config = dict(
    n_layer=10,
    routed_scale=1.0,
    lr_router=0.000425,
    n_kv_head=4,
    init_std_o=0.0,
    optimizer='soap_variant',
    schedule='wsd',
)
Below are experts of layer 5 (counted from 0) of a mixture-of-experts language model. Rows are named router (the router's row for the expert) and show model dimensions 0-127. Each number is 128 + 32 x the weight over its row's rms, rounded and kept within 0 to 255.
After each expert's rows: "raises" lists some tokens whose logits its average output raises strongly, later layers aside; "comes before" lists some tokens at least twice as common just after its tokens as in all text. This comes from a sample of Wikipedia text that the model never trained on. Tokens count by the router's weight.

# expert 53
router [147 133 111  54 103  92 129 126 121 121 162 176 102 133 150 111 167  69  85 130 150 154 195 150 205 113 160 153 143  79 130 183 164 153 136  85 127 114 155  89 157 124 142 146 108 118  95  87  69 171 120  78 136 113 136 142 134 164 113 102 149 101 126 129 164 152 107 145  79  71 145 152 138 142 134 135 114 124 174 176 111  98 118 116 124 120 132 176 132 162  72 119  37 131  94 101  74 169 168  77 144 127 179 143 172 122 123 152 181 133 150 100 117 149 158 147 132 106  81 165  66 121 122 183 168 166 151 128]
raises: " of", " and", " for", " –", " on", " are"
comes before: " of", ",", ".", " and", " in", " are"

# expert 78
router [122 141 106 112  98 124 125 128 111 143 180 118  83 159 198 127 147  98 169 149 169  91 156  98  93 142 112 148 156  94 190 127 154 130 131 112 123 194 157  89 120 120 131 159 119  90 107  88 120  98 141 142 126 173 130 161 160 106 155 147 117  88 130 114 115 155 124 144 145  75 153 124 178  69 139 100 106 113 133 125 192 125 145  81 117  95 137  83 164 100 142  79 158 141 140 112 182  99 149 170 170 117 125  79 143 116 202 112 120 195 164 143 145 208 151 102  72 118 152 124 153 194 118 114 184 170 147 111]
raises: "ario", "gate", " (", " and"
comes before: " |", "1", ":", "2", " medal", " Albums"

# expert 5
router [123 128  83  95 145 164  76 139 139  74 108 169 109 126 157 144 153 160 153  59 117 135 117 132 115  88 169  89 132 135  87 124  57 153 104 102 151  93  94 129 108 120 184  56 186 141 151 139 130 149 154 120 114 163  51 164 124  90 126 170 101 132  76 151 141 102  51 100  88 107 136 119 138  44 142 145 112 194 116 132 121 151 108 153  89 139 121  92 175 151 137 177 138 146 123 159 180 143 136 144 133 113 161 149  83 138 107 149 125  78  62 188 146  83 118 122 104 112  84 165 151 112 106 153  86 153 156 139]
raises: "mill", " market", " my"
comes before: " |", "0", "1", "3", "2", "4"

# expert 94
router [182  78 119 139 131 127  79 180 117  71 117 124  80 143 145 157  73  77 154 128  78  86 147  94 127 146 110  91 106 133 105 103 152  93 113 142  82 165  83 139 124 157 140 183 166 107 124 194 106 100 116 170 178 152 121 138 164 131 141 139 113 148 151 134 149 135 119 135 153  84 127  86 174  59 157  95 117 137  97 104 142 120 141  99 107 114 110  95 161  75  96  87 144 138 145 139 140 140 109 131 106 142  64 124 175 165 156  88 128 149 141 138 161 127 161 158 111  89 180 118  86 216  96 178 125 152 151 140]
raises: "Scientific", "Studio", "=", "General", "Member", "Single"
comes before: "1", "2", " |", "3", "4", "5"

# expert 84
router [145  86 143 148 150 124  96 113 123 161 135 123 151 150 164  90  84  94  77 110 108 116 142  83  91 148 108 136  93 156 100 121 139 163 148 163  55  99 138 119  65 128 171 135 149  60 147 162  79 157 148 175  81 157  73 107 120 147  84 134 130 150 150 150 182  94  70 125  88 113 141 215 191  79  91 132 141 146 124  84 104 204 103 206 111 114 158  83 166 113 123 156 100  69 158  78 130 151  87  81 138 139 127 119 146  99  68 138 129 164 121 174  72  89 162 140 190 143  71 157 142 141 167 128 122 113 144  85]
raises: " However", " As", " The", " In", " Other", " Although"
comes before: "\n", " The", " He", " It", " In", "S"

# expert 25
router [203 111 136  71 150 126  51  71 100 166  85 175 118 105 149 173 152 167 174 107 133  92 160 133 116 133 116 141 140 139 138 138 127 123 136  95  89 147 155 134  83 134 120 102 151 140  54  95 132  84  86 100 124 167 124 112 134  98 170 100 153 122 122 117 162 108  73 164 103 124 140 154 102 123 104 126  95 166 118  80 122 193 118 107 129 110 181  92 103 133  85 144  94 141 128 152 173  87  86 156 125 131 114 149 123 154 120 141 151 201 155 137  63  89  52 106 201  93 154 155 117 129 107 140 191 164 142 134]
raises: "1", "Filipino", "2", "parallel"
comes before: "1", "2", "3", "6", "4", "5"

# expert 13
router [168 139 119 158 175 159  76 184 190 158 135 182 199 107  82 152 181 174 184 130  90 140 129  58 113  76 153 104  98 142  87  71 163 152 147  91 165  72 123  86  81 134 164 160 131  97 163 127 103 143 111  87 115  83 123 101 161 174 166 150 135 122 185 114 152 101  60 179  99 119  78 153 102 131  79 117 110 161 160 193 148 166 139 117 154 205 169 130  87 149 115 169 121 152 124 123 139 107 109  82 192 145 142 135 174 148  82 120 143 121 114 140 156  95 111 106 135 156 103 124  82 111 144  82 114 115 110 129]
raises: "4", "6", "7", "8", "5", "3"
comes before: "8", "7", "9", "6", "5", "4"

# expert 91
router [184  95 181  76 111  91 107 102 146 113  89 127 161  59 197 108  99 110  81 125 130 112 119 135 124 154 137 193 106 149  99  74 123 158 106  81 147  90 140 150 170 131 153 175  76 136 123 153 139 154 151 127 136 158 118 130 164 142 107  99 150  91 155 125 100 132  88 111 104  75  72 167 142  30 127  90 118 130 175  71 130 131 147 123 168 155 161  90 158  87 169 100 188 143 151 163  65  94 148 124 131 157  96 146 151 144  99  74 118 119 160 152 175 121 123 154 106 159  96  90 151 146 136 139 152 115 122 111]
raises: "\n", " Ref", " Length"
comes before: "\n", " ", "---|---|---|---|", " Votes", " L", " Candidate"

# expert 32
router [144 103 168 106 190 157  96  57  95 157 104 144 111 140 116 114  57 149 170  60 141 131 171 110 109 171 120 185 108 155 118 125 146 139 162 102  70 184 116 165  73 145 110 128 139 132 112 137 133 118 104 118 117 179 138  73  71 171 144 136 148 143 124 120 153  99 157 167 170 153 156 185 113 131  83 139 122 136 116 156 123 193 123 159  77 107 131  85  89 154  98 159  45 167  97 173  70 182  93 126 110 155  94 174  79 118 131 129 177  88 116 143 132 178 151 111 194 135 144 107 106 123 127 111 167 149 126 132]
raises: "t", "conf", "depend", "correct", "connect", "tra"
comes before: "1", "2", "·", "3", "4", "5"

# expert 87
router [139 180 112 116 172 171  55 154 177 164 138 181 188 118  88 184 157 124 188 122 105 151 127  92 104  69 144 112  96 134 115  65 150 158 132  62 156  96 169 116  79 132 171 136  84  94 128  91 114  74 142  86 118 126 134 108 142 149 152 131 139 107 150 154 147 111  50 184 143 121  78 136 127 106  73 105 131  96 162 111 184 100 171 129 181 220 173 135 104 145 134  90 116 146 148 117  92 143 119 131 175 157 150 157 195  93  90 147 179 126 101 123 154 122 138  82 122 124  94 146  85  84 134  93 157 131  98 123]
raises: "1", "4", "0", "2", "6", "5"
comes before: "1", "0", "2", "6", "8", "4"

# expert 85
router [158  70 100 126 151 157 124  93 119  99  69 144  96 123  87 128 114 118 115 174 108 110 124 144 171 138 155  82  96 182 209 141  96 159 137 108 108 101  98 133 152 126 186 108 126 147 137 103  90 169 170 148 179 135 113 128  80 155 112 166  97 141  91  70 167 145 157 125 203 119 168 103 116  47 152 161 100 121 126 104 141 120 169 143 110 104 126 174 159 103  70 146 132 152 157  93 176 133  80  96 136 127 178  74 125 106 146 120 104  59 105 176 164  93 159 104 126  82  89 144 116 102 109 156 122 183 123  63]
raises: "|", "Source", "-", "Other", "====", "Man"
comes before: "|", "-", "\n", "|---|---|---|", "Source", "|---|---|"

# expert 38
router [122 114 132  79 136 166  91 109  95 140  90 160 116 148 131  98 125 186 181  85 117 182 178 100 198 150 104 149 164 127 111 157 164 100 167 137  84 136 129 139  90 130 121 103 130 133  99 108 147  88  84 125  87 138 138 132  85 146 139  94 118 169 134  86 150  90 143 183 195 137 142 141  76 149 109 137 136 156 155 146 114 181 156 116 111 122  81  77  74 167 103 164  84 163 134 164  94 134 138 115 114 139 110 149 114 136 136 155 160 120 153  45 118 107 112 185 144 124 156 110  75 138 162 127 168 121 100 159]
raises: "foot", "1", "clo", "conf", "circ", "correct"
comes before: "1", "2", "s", "e", "source", "ad"

# expert 79
router [113 124 138  69  85 159  82 179 132 121  83 176 132 103 137  89  80  70  71 165 104  87 138 162 139 133  91 104  91  74 137 129 161 149 128  40 158 125 119 134  98 115  84 126  53 132 100  77 179 158 150 146  96 160  91 139 120 171 186 173  98 151  98 152 183 141 171 176 141 157 149 121 114 115 140 160 110 182 107 138  96 135 118 103 122 129 178  84 155  95 105  94 112 122 158 157 150 128  79  88 128  79 140 113 164 125  72 148 107  79 166 188 122  85 144 128 142  99 127 144 151 125 174 177 116 108 170  93]
raises: "now", "with", "un", "1", "2", "H"
comes before: "1", "2", "born", "3", "age", "S"

# expert 40
router [120 112 160 137 106 150  60 131 120 134  75 102 124 134 168  92  74  96 135 155 159 113 138  67 166 180 124 120 101 116 106  73 127 121 110  93 125 151 142 149 173 143 161 138 103 131 124 142 149  74 167 209 203 109 146 107 113  87 147 145 157 130 167 146  47 135  83  94 121 110 128 145 113   4  74 125 157  90 155 146 127 120 127 172 151 121 126 130 151 136 151 104  72 165  81 185  85 117  99 159 101 120 127 158 149 170  93 155  82 140 183 173 158 158 143 116  73 168  99 147 147 130 136 135 148 122  79 144]
raises: " ", " R", " S"
comes before: " ", " \"", " —", " A", " Nominated", " W"

# expert 73
router [119  77 116 156 139 136 116 123 100 154 176 158 128 155 112 138 109 134  80  56 128 207 153 134 111 110 124 153 142 136 172 136 104 119 137 171 118 169 122 157 135 143 174 128 139  75 174 107 105 152 142  80  95 153 118  78 172 180 174 130 110 150 192 135 140 126 130 158 117 196 132 202 194 151  53 123 157  89  65 163 116 128 134 126 137 130 117 200 101 204 126 169 100 103 139 178 104 165  84  87 111 132 107 139  74 146 100  97 137 105 112  99 155 159 136 113 102 152 162 149  98 190 130 106 124 197  92 101]
raises: " (", " /", ",", "/"
comes before: " of", ",", ".", " in", " and", " ("

# expert 27
router [155 177 171 129 110 103  81  84 140  95 105 172 106  94 136 166 182 136 162  71  98 101 106 167  89 140 104 116 144 114  86  80  96 115 165 115 158  79 125 145 111 133 150 103  76 114 152 133  84 164 149 161 166  99 137 153 115  77 161  75 151  92 113 118 144 117 112 129  85 109 176 157 162  48 115 117 112 118  61  83 128 122  90 110 101 103 139  90 126 143 140 147 136 116 125  72 136  97 118 178 156 120  93 150 134 213  78 135 103 109  87 159 105 147 111 123 157 126 170 137 134 142 135 183 152 192 128 117]
raises: "″", "ized", " sole", "occupied"
comes before: "′", "0", "5", "%", "6", "″"

# expert 28
router [151 166 155  92 183  71 162 146 165 110  87  68 123  84  96  90 119 149 146 157 174  85 166 151 131 143 113 135 116 165 146 155  82 138 132  98  90 130 159  77 141 123 114  85 176 133 107  76 169 105  94 174 134 180 138 115 100 116 185 122  95 131 179 151  87  74  98 124 118 151  71 201  72 160  98 145 123  89 127 106 132 107  82 158 120 157 187 152 192  98 142  95 119 167  95 118 101 146 129 187 128 123 180 146 118 125 162  74 153 129 146 127 101  56 145 107 109  89 110  91 108  89 181 105 149 109  88 133]
raises: " the", " order", " their", " terms"
comes before: " the", " ", " a", " his", " this", " May"

# expert 83
router [153 134 172 176 137 141  77 147 170 153  82 122 148  95 100 110  90 174 182 123 188 174  92 168 117 151 130 104 171  87 103  93 100 106 113 141 158  92 140 164  71 127 127 108 173 155 168 125  79 165 154 115 174 153 143  93 126 137 126 153 142 126 142 116 158 132 148 155 128 156 139 156 179 115  97 127 192 137 143 144 168  96 105 215 116 120 157  91 110  89 152 167 149 153  91 102 107 129  91 109 142 155 174 171 164 104 131 156 119  90  72 166 167 131 145 162 125 154 147 128  97 116 116 113  67 101 129 127]
raises: "–", "'", "th", "-", "0", "−"
comes before: "0", "'", ",", " |", "–", "8"

# expert 30
router [ 88 180 126 166 143 110 165 168 136 104 164  81 176 147 126 166 116 168  99 100 153 126 112 111  96 129 216 167 124 142 107 155 137 107 105  72 102 162 134 143  97 125 195 140  89 131 110 152 109 126 140 119 203 145 104 102 127 164 106 152 123 140 180 161  55  83 178  96  85 164  94 171  85 130 134 166 109 142 100 105 121 128 119 159 137 138 211  95  75 106 158 139 125  51 128 150 127 155  88  80 126 103  74 154 138 140 152 138 100 167 175 134 165 128 160 107 135 132 188 127 156 110 177 136 134 101 126 126]
raises: " as", " proper", " in", " with", " alone"
comes before: " in", " as", " on", " to", " for", " at"

# expert 55
router [190 103 147  85 122 144  75 141 153 125  71 182  83 155 136 153 157 103 133 107 111 140 117 155 130 129 125 127 106 100  93 113 127 135 124  78  73 139  90 145 107 134 108  98 136 166 132 170 169 148 108 181 174 155 118 171  89 120  95 135 125 163 125 155 163 149  63  71 152  90 158  73 152  78 142 145  87 160  81  88 116  85 144 126 105 116  88 100 140 153  93 169 113 149 134 157 164 173 122 170 111 120 127 143 102 191 123 124 125  69 106 157 176  82 128 166  84 156 114 146 148 144 111 163 114 160 134 154]
raises: "-", "DST", "s", "1"
comes before: "1", "2", " |", "0", "3", "4"

# expert 10
router [125 126  89 143 163 129 155 117 180 155  77 159 115  85 136  64 118 162 175 126 164  93  98 152  96 155 114  89  97  94 139 143 170 145 202  95 161 184 127 145 174 132 135 106  66 137  65 154 198 116 174 141 104 156  62 119  69  56 136 124 102 107 165 121 113 101  88 143  82 102  80 105  78 142  78 164 130  71 135 166 124 151  95 154 187 150 160 144 194 134 105 115 134 151 118 174 100 158 153  85 169 137 153 135 108 160  87 162 138 168 146  93 107  70 145 185 132 170  73 117 145  93 173  63 152 118 163 146]
raises: " a", " the", " an", " part", " well", " they"
comes before: " a", " the", " well", " he", " an", " it"

# expert 26
router [151  91 147 109 112 162 103 176 114 128  83 152 120  85 119 147 123 104 106 177 117  95 108 121 175 133 185 121 142  99 192 177 120 113 150 166 102 133  87  76  84 129 123 125 160 120 137 103 115 112 176 165 153 104 111 132 112 172 196 159 122 142  92 113 151  98 163 141 202 185  80  87 146  84  90 155 113  83 152  92 176  99 113 190 113 108 112 125 179 124  97 122  76 126 131  89 186  91 145 105 189 153 172  96 187 110 130 135 100 166 147 174 107 129 154  99  95  75  72 116 132 143 140 182  72 180 118  96]
raises: "==", "===", "In", "A", "On", "Since"
comes before: "==", "===", "The", "=", "In", "|"

# expert 2
router [112 132 136 145 115 128  64 171  78 125  62 149  90 159 104 151 188 159 170 155 145  60 110 127 111 143 137  98 147 123  81 114  83 157 102  91 166 131  84 147  74  93 173  87 109 132 144  94 115 111 151 184 220 142 149 154 131 121 117 156 165 178 122 124 131 146  89 141  79  70 112 108 110  64 157  93 123 124 165  96 130 102 110 121 185 100 154 150 173  76 181 186 151 160 135 123 173 115 118 133 119 110 123 139 102 174  94 155  77 125 119 155 174 123 129 120 109 136 195 127 132 100  95 108 192 151  82 153]
raises: " [", "^{[", " active"
comes before: " |", ";", "–", ")", "0", ","

# expert 89
router [ 89 146 119  63 128 134  75 169 127 182  83 159 154 153 122 105  90 151 103 166 170 124  90 125 140 165 105 127  87 132 158 133 108 126 138 100 118  91 147  92  61 131  84 143  56  94 128  59 193 105  99 141  99 110 152 128 176 200 124 116 108 179  70 101 138 115 180 168 128 130 149 147 114 112 130 125 122 139 135 182 111 128 159 111 113  97 174  66 173 145 116 146 150 182 161 179  82 148  95  99  93 122 141 102 158 123  74 120 159  91 185 168 134 160 168 167 159 159 142 124 159 117 115  99  92 135 107 141]
raises: "1", "J", "A", "Mar", "2", "R"
comes before: "1", "2", "present", "A", "up", "S"

# expert 75
router [134 129 137 159 173 151 111  94 139 111  76 194 114 167  83  31 125 165 161 132 169 135 103 177 179 124 109 120 118  93 102 101 143 130 117 124 141 155 164 113 132 125  88 114  76 120 140  81 154  92 130 104  91 169 102 108 104 142 103 164 117 155  92 121 168  99 150 161 180  88 146 140  65 111 113 192 114 132  77 138  87  63 130 129  94 119  78 105 100 180 177 172 165 141 145 167 113 159 152 217 100 153 182  95 181 134 177 125  90 139 173 220  63 134 186 157 163 190 146 122  99  97 205 141 123 151 141 148]
raises: "lie", "cycle", "conf", "lies", "lea", "bound"
comes before: "1", "2", "-", "ven", "bel", "new"

# expert 63
router [211  99 122  97 114 108 104 137 132 102  74 104 149 100 168 156 122 139  86 123  95 112 108 136 127 146 180 125 124 145  98  69  86 180 124  70  96  81  92 127 190 118 168  91 103 152 138 107 186 121 147 170 172 178 130 159 134  97 117 181 135  84 144 137  99 142  52 101 118  98  91  89 133  55 161 137 145 181  54 100 133 120 148 170 176 142 136 110 114 162 148 150 128 129 119 135 172 101 132 137  89 108 119 165  90 185  67 167  97  94 154 170 153 105 132 100 161 132  95 158 154 146 151 161 155 154  80 140]
raises: " —", " ", "\n", " N"
comes before: " ", "\n", " —", " −", " +", " –"

# expert 80
router [129 115  99  56 129  90 138 128 137 130 135  92 117 103 121 163 107 142  69  81 147 185  99 163  97 117 130  98 181 127 236 120 102 176 110 169 118 100 119 132 133 141 135 151  95 133 165 163  69 136 114 113 140  93 117 142 157 142 136 131 114 139 143 129 123 129  89 182 198 138 165 207  42 151  96 159 152 120 100 111 142 122 142 117 129 117  79 129 109 161 168 123 115 146 124 193 138  98 135 112 100  97 136  62 131 122 147 133  69 180 168  86  84 175 161  84  97  72 150 130 124 118 131 107  92 161 106 139]
raises: "ee", "ette", "able", "ion", "rant", " of"
comes before: "ed", "ing", "s", " of", "d", " to"

# expert 51
router [169 196  73 167 105 139  82 100  95 156 128 100 160 124 119 152  92 173 162 130 110 104 185  60 156  78 172  91 184 158 121 184 147 183 157 168 166 150  91 132  83 116 187 132 152  96 155 108 111 111 144 132 136 117 158 102 128 113  95 114 115 163 108 156 127  64 110 159  94 132  67 138  98 151 139 106 168  86 165 101 102 125 139  97 186 128 146 156  92 159 134 152  93 102 123 113 165  98 152 147 148 119 104 143 145 141  92 146 128 168 144 144 153 170  90  91 143 112  91 113  35 100 106 101 156 166 120 111]
raises: ",", "—", ")", "–"
comes before: ",", "–", ")", " |", ".", "),"

# expert 68
router [143 110  74 124 125 142 129  78  84 156 109 121 105  88 146 117 149 148 139 125 139  82 164  88 119  79 111 140 120 125 111 155 163 141 131  81  98 136 108 135 144 109 181 167  95 149 139 183  90 137 138 174 173  97 153 149 135 140  86 157 101 166 111  57  84 127 152 159  53 107 139 133 128  99 148 137 120  75 153 114 112 153 190 179 126 114 125 135 143 132  99 112 175 120 118 107 167 130 150  81  94 131  84 112 138 118 102 161 112 117 114 108 101 143 147 159 111 155 155 163 150 108  78 175 122 143 117 138]
raises: " |", "\n", " along"
comes before: "\n", " |", " is", " (", " and", " ="

# expert 8
router [159 192  81 164  90  89  82 117  93 155 135  98 122 116 154 154 103 152 193 154 141 112  87 141 157 112 137  88 104 118 127 180 108 162 163 126 164  87 111 144 108 120 165 138 143 120 135 132  83  66 144 159 152 175 145 109 125  92 151 103 154  79 101 122 152 131 139 165 121 111 109 135 152  88 150 107 202 145 104  95 177 119 157 104 163 110 161 121  83  90 161 116  94 132 102  78  94  98  73 164 145 153 163 146 213 115  98 158 162 163  90 145  95 184 136 110 134  78 112 105 116 117 111 121 157 123  87 138]
raises: "ible", "mm", " |"
comes before: " |", "°", ".", "–", " m", "%"

# expert 65
router [210 168 165 167 125  73  92 146 105  64 111 183 143  75 188 103 134 141 164 123 141 140 137 138  88 130 149 110 168 111 120 190 118 139 134 133 171  97 121 145 101 130 183 181 151 159 127 107  73 151 109 155 133 139 137 153 111 154 110  91 122 118 190  87 166 140 130  97 125 159 105  98 166 162 123 127  98 147 157  91 159 121 148 155 135 141 164  87  82  81 136  96 144 162 133 100  70 166 160 126 151 124 122 140 172 142  89 159 159 113  90  71 186  88 121 190 111  81 161 115 142 119 115 125  98  92 111 117]
raises: "0", "2", "5", "3", "4", "1"
comes before: "0", "5", ".", ",", "–", "8"

# expert 76
router [145 193 119 160 235 115  79 141 151 192  87 190 191 101  85 149 157 140 179 123 101 151 112 144 100 108 147 105 212 109 123 198 124 121 123 181 160  83 157 125  78 122 176 136 156 110 159  95  88 134 190  95 149 143 157 179 159 151 105 169 117 115 107 149 144  56 104 189 126 195 163 152  79 100  53 121  98  81 143  93 178 109  93 160 127 103 140  91 171 116 131 129 147 127 111  81 103 156  88 115 179 147 117 149 121 137 111 104 147 140 118 125 148 124  59  79 149 137 127  81 110 160 111 102 116 145 124  74]
raises: "0", "nd", "eva"
comes before: "0", "9", "8", "5", "7", "6"

# expert 77
router [108 159 151 149 122 144 165 126  98  94  61 119  91  97 109 103  99 185 110  93 186 168 136 137  96 157 113 133 106 106 135 176 156 148 107 120 102 157 151 131 161  97 159 107 113 117 155 211 159 179 187 131 164  64  58 116 132 162 102  91 113 148 147 147 112  81 148 173  94  84 165 166 105 119 134 162 136 128  86 147 138 113  66 172 156 125 120  61 196 107  94 111  99 117 134 156 136 154  62  90 151 150 109 123  93  84 184  65 110 170 139 197 129 170 154 167 134  80 116 125  86 107 155 156 152  88 193 131]
raises: " a", " the", " an", " also", " noted", " listed"
comes before: " a", " also", "\n", " an", " the", " born"

# expert 0
router [139 124  99 138 170  85 156 151 127 154 145 113 168 167  75 132 129 152  74 160 147 184 124 103 104 116 124 137 114 123  73  48 127  62 117 133 152 114 185  92 157 132  81  95 120  97 147 118 167 161 175 139 113 103 154 115 128 143 132 115 179  88 102  94 129 141 105 106 182 137 196 150  99 125  81 166 100 200  96 169 101 125 147 130 120 104  61 137  67 191 153 112 107 123 120  95 143 156 103 189 113 130 118 160 217 125 139 111 136  64 147 143 143 152 187  93 202 142 121 118 112 118 133 112 172 137 122 143]
raises: "yl", "ir", "rup", "iro", "ig"
comes before: ".", "y", "er", "ul", "in", "and"

# expert 93
router [115 202 159 149 181 119  91 158 156 183  91 148 221 104  93 149 111 170 159 137  87 139 112 155 108  77 146 178 153 149 122 141 101  94 114 169 174  86 155 144  75 145 111 147 161 131 110 106  90 167 160 110 111  97 154 141 111 123 118  97 135 135 149 148 115  79  58 139  93 160 172 166 148 114  83 115 135 157 153 122 165 123 157 164 117  95 171  94 186  83 111 141 165 158 135  94 138 177  91 174 132 126 151 158 137 149 102 106 175 159 124 161 161 110  48 112 121 164 151 136 122 131 112  99 120  97  91  38]
raises: "9", "st", " episode", "⁄", "8", "lution"
comes before: "9", "8", "0", "7", "6", "5"

# expert 17
router [118  95 113 127 146 124 110 176 177 159 125  79 196  93 110 146 167 170 115 193 125 123 129 165 102  59 128 134 158  77 157  59 153  98 100 143 138  59  98 105  67 139  79 135  68 130  96 129  96  88 135 140  93 146 166 174 182 115 109 160 111  90 131 148 110 119  48  91 110  99  94 126 170 151 169 125 113 161 115 103 123 106 107 113 113 175 110  96 185  97  98 101 156  94 120 164 128 103 115 183 112 117 160 134 138 121 183  94 186 103 136 203 118 152  83  94 161 115 145 154 135 114  99 145 148  92 120 116]
raises: " ", " –", " of", ","
comes before: " ", ")", "/", "L", "P", "C"

# expert 35
router [160  77 148 102 135 184 105 135 152 110 171 142 146 165 145  78 117 114  88 112 103  92 117  75 117 119 106 140 118 148  97 130 135 151 163 169  58 117 134 129  65 118 172 171 151  83 142 161  70 183 179 147  93 122  80 123  79 162  93 135 122 170 106 101 158 158 115 115  94  95 158 123 205 118 108 110 126 182 172  70 117 183 104 186 124 107 129 109 182 101 156 152 146 112 144  89 151 134 116  79 184 129 152 111  92 117  93 161 146 151 107 175  73  65 143 127 146 151  88 159 147 141 182 122  87 104 153 108]
raises: " However", " These", " Although", " Other", " This", " Many"
comes before: "\n", " The", " In", " He", " It", " This"

# expert 57
router [158 104 100 122 158 160 159 113 121  69  96 107 118 115 107  64 123 109  86 167 115 114 162  61 156 117 148 159 166 173 226 159 153 153 179 133 115  98 123  94 165 125 156 178  94 123  56 135  91 119 153 111 132 137 116  98 134 214 148 158 123 130 111 102 167 116 147 154 181 121 134 111 115  69 110 131 137  93 172 102 123 133 161 157 184 124 155  98 144  96  91 162  85 151 132  86 137 111  82 114 196 139 131  59 127 112 108 125 155 162 169 142 105 150 171 110 170 176  99 122  66 114 115 127 145 164  89  69]
raises: "\n", "===", "|", "A", "The", "An"
comes before: "\n", "-", "|", "The", "===", "In"

# expert 95
router [ 98  89 166  78 109 132 133  67 144 187 154 166 151  79  72  61  94 158 101  73 163 123 105 177 212  90 125 122 115 108  89 149 119 163 125 142 165  94 155 137  70 106 113  71 113 135 194 126 130 130 121 138 117  99 127 117 154 165  84 166 103 125  84 102 172 118  83 159 122  83 146 167 129 167 140 107 147  86 155 142  89 116 167 140 130  93 126 107 104 179 108 119 150 182 161 192 167 115 122 137 170 116 164  96 129 110 165 158 128 142 167  84  94  69 138 171  93 166 142 160 117 181  81 151  64 105 159 164]
raises: "s", "l", "em", "OP", "se"
comes before: "s", "t", "a", "A", "em", "cover"